Experts of a small language model.
Size: 11 layers, vocabulary 4096, 72.8M parameters.
Below are experts of layer 7 (counted from 0) of a mixture-of-experts language model. Rows are named router (the router's row for the expert), gate (a neuron's input weights, with its number), up (a neuron's input weights, with its number) and show model dimensions 0-255. Each number is 128 + 32 x the weight over its row's rms, rounded and kept within 0 to 255. Numbers have three digits each.
After each expert's rows: "gets" lists some tokens that make up at least twice as much of what it gets as of all text. This comes from a sample of Wikipedia text that the model never trained on. Tokens count by the router's weight.

# expert 105
router:106114168069043084056086072047225169120123098116166168085103140101127128135135143152109129101103174112114095126139132127128141122141145122081088114080135100055105121149128070107121081151116140135150163138110174124133085169056094125098073101153130154128143116084183162103138105111087151144168143142119070164162135150142164090091131184126191154136122155157170129112126111116162196169068100104110145150103113189154097169120118089151130088115170097112112139104175131115158154099144148144112113136119119073164138134164149108168159149172089143095087108184159135144158114094116138170113109123157168123157144143136177122117152138170098164119175136104096120110082142082103086130142126140087117120118145120177074136091074050180169075111168114087088069126153149195119107131060132
gate0:084118078113177138086164209158134158113111123107140130119168060129116096082180112159110073143111139134158137108153108097174131138127007129163157167124147160137118086121137127179101106107167098114155188116118162117104142122168149147110123111106165153192148122165132111091138122101207116108140126127124176180129150111139174184138073184142166100082121184160095091140084099194116100114137137123096111144165116139173170114137158162201166132084125112167143090138130133147139179056038108085165127157151097136127143100106082109134145110125109132148150117094121177081172101146127095172127078076121107092149172143177179146098098142134125100096089196147116109111101120123138167069098155133092171067139065094128151181105179113148134089114143108127108137086134125172086177119140147
up0:121144117089154138144106121153113120122113141157176149165150069162136122139147103134152066069161122179124132118107169123154051142118176169189123143126100101134167172149149185123168108121156129151176089108158084144098109105190103157138053168144160112176169129164127067142116093139147146089093136116128114079105100134124159156124151082186131192185113083129097133167110121065128180072164147131134090116120149112125130167162169106130124174134122124185109119059156114134098135074108106054192118132108121139132142187054196189119221108103155186152160122053116183091113180103076106085129105155121111179136082163164117123139194142121118164103194088112141123095138143132147131147106145117162122168157115156139093169119162101168142124146127114201085150137123120131133130114133162
gets: " the", " to", " a", " The", " his", "The"

# expert 93
router:038113179084087124044038059121145188151142104116126161126162110173112156122105165150100117114122175152144161148075105123112146149114121158110103085136148159079089134116145093080075088180099127119140158123061141148203125144106102127088132147135168115122101111116140149160127149095095219118161122104184123144129098175136142117143083153172167132134118124120140138074115119140151161093109138122109125126083191159118114086142147062114109124112145101098157098070164168138165107143129153142158166116117095153134077117132116110120134136175139137121121114101116139150157139137139146127117135114171134194143186167143176104141163122165127131147211159080087141100081121078159041093157129094078104142124118136169098151089135115161183071101146155096040145146120149122127099188068205
gate0:092139176132120140133108091119095180131107116146129155132161184097075107120021133120138109108144137092093042096119166078154102124094107143123155147109167145121179137162157123150131169093155116134120104110115133181171134136108121118142136128125192147134118153163099104097151141153139188169213082154108072125130120168133086096109197151120133129130094130114165099137182100111141150123120096152121107063099124129119114209092152179126060101104167161181176102151160114145137178130175112123084104130116084147129170158130101147150081091135135118133136085123107095080092096098170142056155135097147140074102173140098133070107149183154079137095146096089197116107177152100111097120082109108133126123119129096108134050129085135178162162173158157124090144143106164119006118137112164
up0:084118118110144136158180111161089180151122163183094135181127164082133136122101143126098209174088053062087107088104153168095087112158156133144148132168134140142091210119132143167148138115124145127138097116146134089156107152143149121173177102120132141142160164186138181139111151130121130152113157171143134116154116203150153099103118140177135149086109087089122145156143143103097117066137156115104194168090135176131138145132112177115094088065137127091114104145129095108126153179138166124150074105111085165157140121113052157134029071090113106122110121191118028158098161202168169059132101152111164084112164102094104112140149121151113189134113143111127043164143152120133088131120071119117116111179145149132148124144175139102138134102151143182079128148168124139086143160159108
gets: " |", ";", " 0", " —;", " 1", "N"

# expert 15
router:157095184100028057097059105064186125103125086121131161072149156142123160115160149139110125112154142137178123169097144092005137095146128103167097117122150104091161150154181096090086087143129082133144108129144111134135091086057115156089075117166109154114141096043172124152174186139095130109203113092158077125160155165128162114139105131136179120165143063112148137145158122100136181087128109133065134119098149130123109148140163066107149142115156109137156109077167149104148106134169182160146117130164133103137075133095159100167114127126084116105135128117157153145172168152140115109131152148140102149160145144143177146181128164171112126141159156088091096115119148075116075072168110107136081103090151124150090166135155097158156122095127097066134084078163159140111097174123149
gate0:123117144077165103158105150133080133082197148101128118023187109091153157121131144150145107122094132131136122129143124141180121132050114144111127180141093058051148156158170112111076153094122158125104138119079112131040053140105117129139102158203142154193106133124120108178103143108145131105105110154106130103090114110111109111127162102072187104132144137124114124187184118192123121157144081110123104178134080141050150171121187120140076109074152164137090118158120168139118158079137065110163092119098134076173115152119142143115152111172151139060181149095095080110144149155106130136142130099107149078111102100179089164115183126095129164091101166133097123122147127139165119105119120097136148108093124081126100172165147072118062144122090180121086109112113181129123194087129103
up0:127174120104156122171110136102087119120157132185166111054155129107132200139109122115151167153150096119095090186165104138141076155102074143139104165106049108113150110111204128136114145109124083200112134116077115086090097071202184099122164157105106094172119156153144098105151127123167164132078128112099128134108129075091112121180129173066147111198171111079110146156115101233099099175115157131093119165056066138090139147122177145111056151098137183086087094148077163162121158120104120104157137112094134128145124110151183149139144083120152113108104097108105147138078144128118117137090145174149118143152141137160113148099171143048103154105114141119093114152140101093165110144197131163063123123112122119049143144196159141147121075124137125071109089147118141158136125126126115
gets: " |", "%", "|", ":", ")", "/"

# expert 25
router:115119192124060136092074069059189091168132125117150170105089174159095139071128148165115104101147164083135159179125123156084120121126163183136104094146156078073112128087159117117115111127167092102108173105115093175174096109103123069110095125096177162148122113118210110170117096056053134132168126158164092127120184130125168131110155158109151118173143106134096162094068128081135154124108124124097166182056149179110137108123109082160161176080163113118108144093117170103111135140145152190137156135148159117143117102101147072185165129170076142113089175104154127130167147105132127109114157139073111102134098151130171133107140120167129103132142128093100130097087145065112100107100149075075038109127113171145109101071102134174174098164181108116076129131163106149133108162119143
gate0:127136159124169136083081143163076102114169135172148082108077156156082167055134131135163094106138120090126135080110142132175100134104149152099144180120120164098126134134114121098090141166103126095068164104109144095166138152146135132106129116077116153132156110153143070089113119099127144183167130121094178100120197134102127123160147165080124152175047194110115086072145146139094150051150148110123170150142171147135147121164111054118090105138139126130097150160093161088062148201126159180068141182097143096104154150142171126151179090227127148154173121116141147074139120161161130169163103152124071094126150161175115085118145167101145155085062156139133118186137131109106139164084149126129119133120123089104117196106148171106128052191146123081107067109143119102073152113120121
up0:112162116121116097125175141173100130147130141125109118167130147119145098148145152162120149134134127097081195149088173191106100084093127111141142123117171145145146122134165120082170102142156122123150191096181137125124126092123102173131133180096083188129052124052087130101155171145138156102158114149112169195157143113101123078131092072184116101110157111093080155114123084127143082106061111119099120121130102115089148041072155123160153094184138221175150131112140051073137172167102116101170153097124127150121141109099126170099155123059126145073149062115133071166105161094118103151119114160154111109107118145112086118126133100093133148194175166156187090089149064150129122106128146128171111161161110155143104109124224054115102083124146115112162124124102143075086105117149144
gets: "-", " Pro", " pro", "ro", " re", " U"

# expert 102
router:115103196139037123055096023050188113164118098112168171130167115150082087121110139156132127087139179123123133179128131127089146159151157144131107085142171098088146152067205135092110129158125135136132123135109064149162074118072143109107109129127154206092149090090226143178116144127109188109153127125186077147098117163157162115096141139177143122147144124124125142129099110105115131113161153102096118203072158173140156133121141112109169165091166119120156121135196166148119105132155139158124108124134143113157118128150148063157122134122134150082097164104174156101154122130132159128138104124084120135116142139135181097124131123185114139108130122064112094121096154040125072089101177101088087182096118134126106105112105142163141132123142146108086093156164097188107104184145190
gate0:130114134146094114066184188090120192120110132146143132113135068163160083120137129123101182130101117140114106119130148104145081143101144096093103151116115127137095167089134152121086122089123157097135103122201119075099116083170183105086132107108134095156121133116134124152132111118166142132161115102135147083063121140109126115172084126085115129113137121158152177107139081151148126118093118122118050091143115124106127111076141168083121158094132035144149180157104114185122181068154078136107096088111202177178095106127119099137169190148071111144161154085083147108202211191131142103195146113110114137169071103117140125112075110120115097077072133088157158037095120078162145161164121132171101131159150101114188098092121047093141085169154154133113094122132114105139151148139109
up0:141118129086158145072139146111122137106132139156128095086180086100135085117080125106116205156109185158110075135143128101090119145137105110150155131133103103112156204128192148167106168163162150127102077156084130147093163169089074179110159152132132137101162077065074146122101089087169073124107160086160137154120093137141176104114104064095122169095116108142120155160183094114110150141132102178104155153094156144170152134141244136130113142138167155191137128086155075158103186057183124168110142096132133146106122103177139118134150158099113134125149093159150123154158124098151093138099106096145176091098114121179128135189115132107165119134132165150174102136165105139138104174112160117113087173133148154166171148203178122109173161155158071112202098118083156154116174086171076
gets: "-", " (", " \"", " un", " re", " g"

# expert 23
router:098073169117053110125083033048191158158101136156121123113184122141095149131097195124145089108163127155089148178054126136083100096167157147104072095117228148094077129129138058117124079131136086150147153114140181136122182133092162136119157071180135124074165094077148135147131152084088153132203145142117096135180086160141142117159144120183174133152150108144120156099123157121140125135124132089116113150120120137109144174145136114130128130110134134124150132075167152098128102157135190175157117151140097123089075141085157092149127130142120076067058121103156127127166145110143105158131146149123137170170147187072173056162141085144117125129169111118115098138099143106150062120112116140094066110091159147168081109087109107195151085097151151091123128133144145135123105137069146
gate0:134169158123082163130124094144161162201093113104148127110127156083116141121070176106131128153090104139158133129093134028145152107134107143078136109124117154136063103115102200074163140143082175179119145103100174079145134087114175164123172027146173040096138077190139164105122159106143069188096133113049100103102113132154139123130126151168110063070107131156124125099126093089139122079078130140130117144145127155136138220094156150136153189097153118080166145151180085143122049154138162125127101095163131091134096126146113146129110163101124111161138133136140181138165135156101157141096130213117098144149148114091141167105143117197112117121103139097117124122092052138115103139173133116140134169058129136184095167136153141136127105145110156120145079146107123112171157149104124
up0:138100075047144121144111134100130079100108143127115127127107095181175093110153100121143079145159121175141142078164139165124148156141138117102164145092086054139160119101156137081127103142118069086095139105141090138114140136173140097109119190078167194141100125101153061134095093095138158108106198141170093195109126060109163113133103108109138174134154127078140134153128181125136153142105127207099149049168200138156125074075141093157135061140155121130080096114054115114125152162094057144148128139060182143124155141157146096117173117142189195095178105111112124122173145105119100099174154152073119177146089138131153131131169126069133100177109109116154132172099195115103137063101116131116073099166129145116105134158115124128125098141123055168127167098141149133103110104119142
gets: "\n", "R", "N", " ", "L", "H"

# expert 67
router:132089189096112113055075026069156114102115161152170163132163121164127137083133112152164138140152115123110133188059145150077118169154155155127099061151160147121101134121154097090118059108193099110145166162106113163156089094060104105123113092134100156129177144087182111106134140053128165126168087136123088218133114110141137086137152115176169110161120125162112129135120120074146183138100088105114118136171164136116145122105153072118143137107152103100193125105164213106107073151148165196109128150158110148180103155131131105189155151127161114076139117108181104119122095163114126086123097145129137112105164147153173084119139085186103146107199109106132066144118153119121061135120144124088111152110156168135115116116147120175178113145115118099107108121144129207149081158108170
gate0:128182141095144129107139115133115131085130049123110124194079126105115049154084127130139128126070150071094150189161192157162139121094174182125114176087156104099159123133195124127067182155207138167162114196124129128107084125113165096166080072108148120111120094129126119092099146066094096118162078147129103179092171093140147104153117156104158122159177143157159120115202197157115162133167103157093094130144142126156080122125131136108030197132126117057104134107090143130111170112122141110122145106177102091109119127101112094177154154145158103120097118152155166123180127117079139103165147108154122071092069134115117105127102161062149065148184109124221110129089117137101130183076136130129093153144140146119126060106117153119109133129129149097099103136121109147163117135114146
up0:124147156130153122115160132102108130096155116083128153142121106149119116181147135177141135109131157103096132141166106150202108172101176191093087101094125127072097109118117161084160117101148115150102183093057150096143087116106173100189101136106084153124135155140069082074109141155116166033079085110132138135120187094106117144115125124135072099145127146111100105150197087130150118130129128214120163134164112112170135149108157184132132105112123120123105157157128094187113144194093148109205140080143117163102143124085164140167122133128123152166143168064151207138179179106090047131163149136198181137119191130108204099086133106163125047156097167124173182132107134135140155171119137165140114103160125115108159081108100127113124170174109151168111078103141145158158104157113106
gets: "\n", " (", " \"", "==", "===", "("

# expert 70
router:100112177097076131061059065100128159118131087140146147061171107171123089078125096147152111113172190158124140130077166135092169086132103107154080082100163161078129124135184111102123101110150066125149104098139078154133122170067116123094120085173137161115129116152152108113169133091093163160148083094130074148172149131149135083112118118165168163171128080133109138128120097099170147073123121161109106162085150175108103080109150117139133133125155078106098105087131202110102070144158117134173121143126162146113067130122149141145156148129125191099107123122105130144161166121115169109103143151164107159175170174152169149137122139165107180159151124045096129131120140052164080069101125077097120085094139093183110124081148088187139109087120110100045106103137160154082078181122127
gate0:116143160102127178184197142137114145125089120097110117121084161120112170081069079118142140116167153169148146105139164093058087166135127084132145118111125161162134124162125171171104089106157111076137105081130101146074199112055136177167087185167070116104138174116112111072144119136090133122153071070141145119118120121127119142129089165090107151169158160090113124190073162133155080094145174158074119157101079104134135094104101163126091139104110153061126131148127095114099144132122129177123134159091133097099148139105066173098113148118131110070158081099173114118140127107133114190148149133108168124107172148148218168106108130128188096156117128120140142166192109176126181173175156168187188186106127111143143110123228136089135114123077124102118105133076115141168145153159131
up0:176112108120193115104069152089200127174137092176119130168122129116095105112136208079128143165100108129108135156155134147131109129169117197143163114125092164127095084108138082130124077159128103095147124163141148111154142100211139115135173145104178147144211117157156160151113147112172139118156191095141114170107170128141105168173170084170149106098159093115144076101128110126125142139134115102109145122141135144123043163099112098097113104152116162127148081142133073159187115107133130137087171118169078121168072082172169103154104142149129143182123109139120122101098152072167134144144133121193138116113126118107076071116137113081098138070136090185139131077078149098076137154131076088106134143177121115106110178151068123129162182152090150157209181196193169163109162137096128
gets: " |", "|", ";", ":", " /", "\n "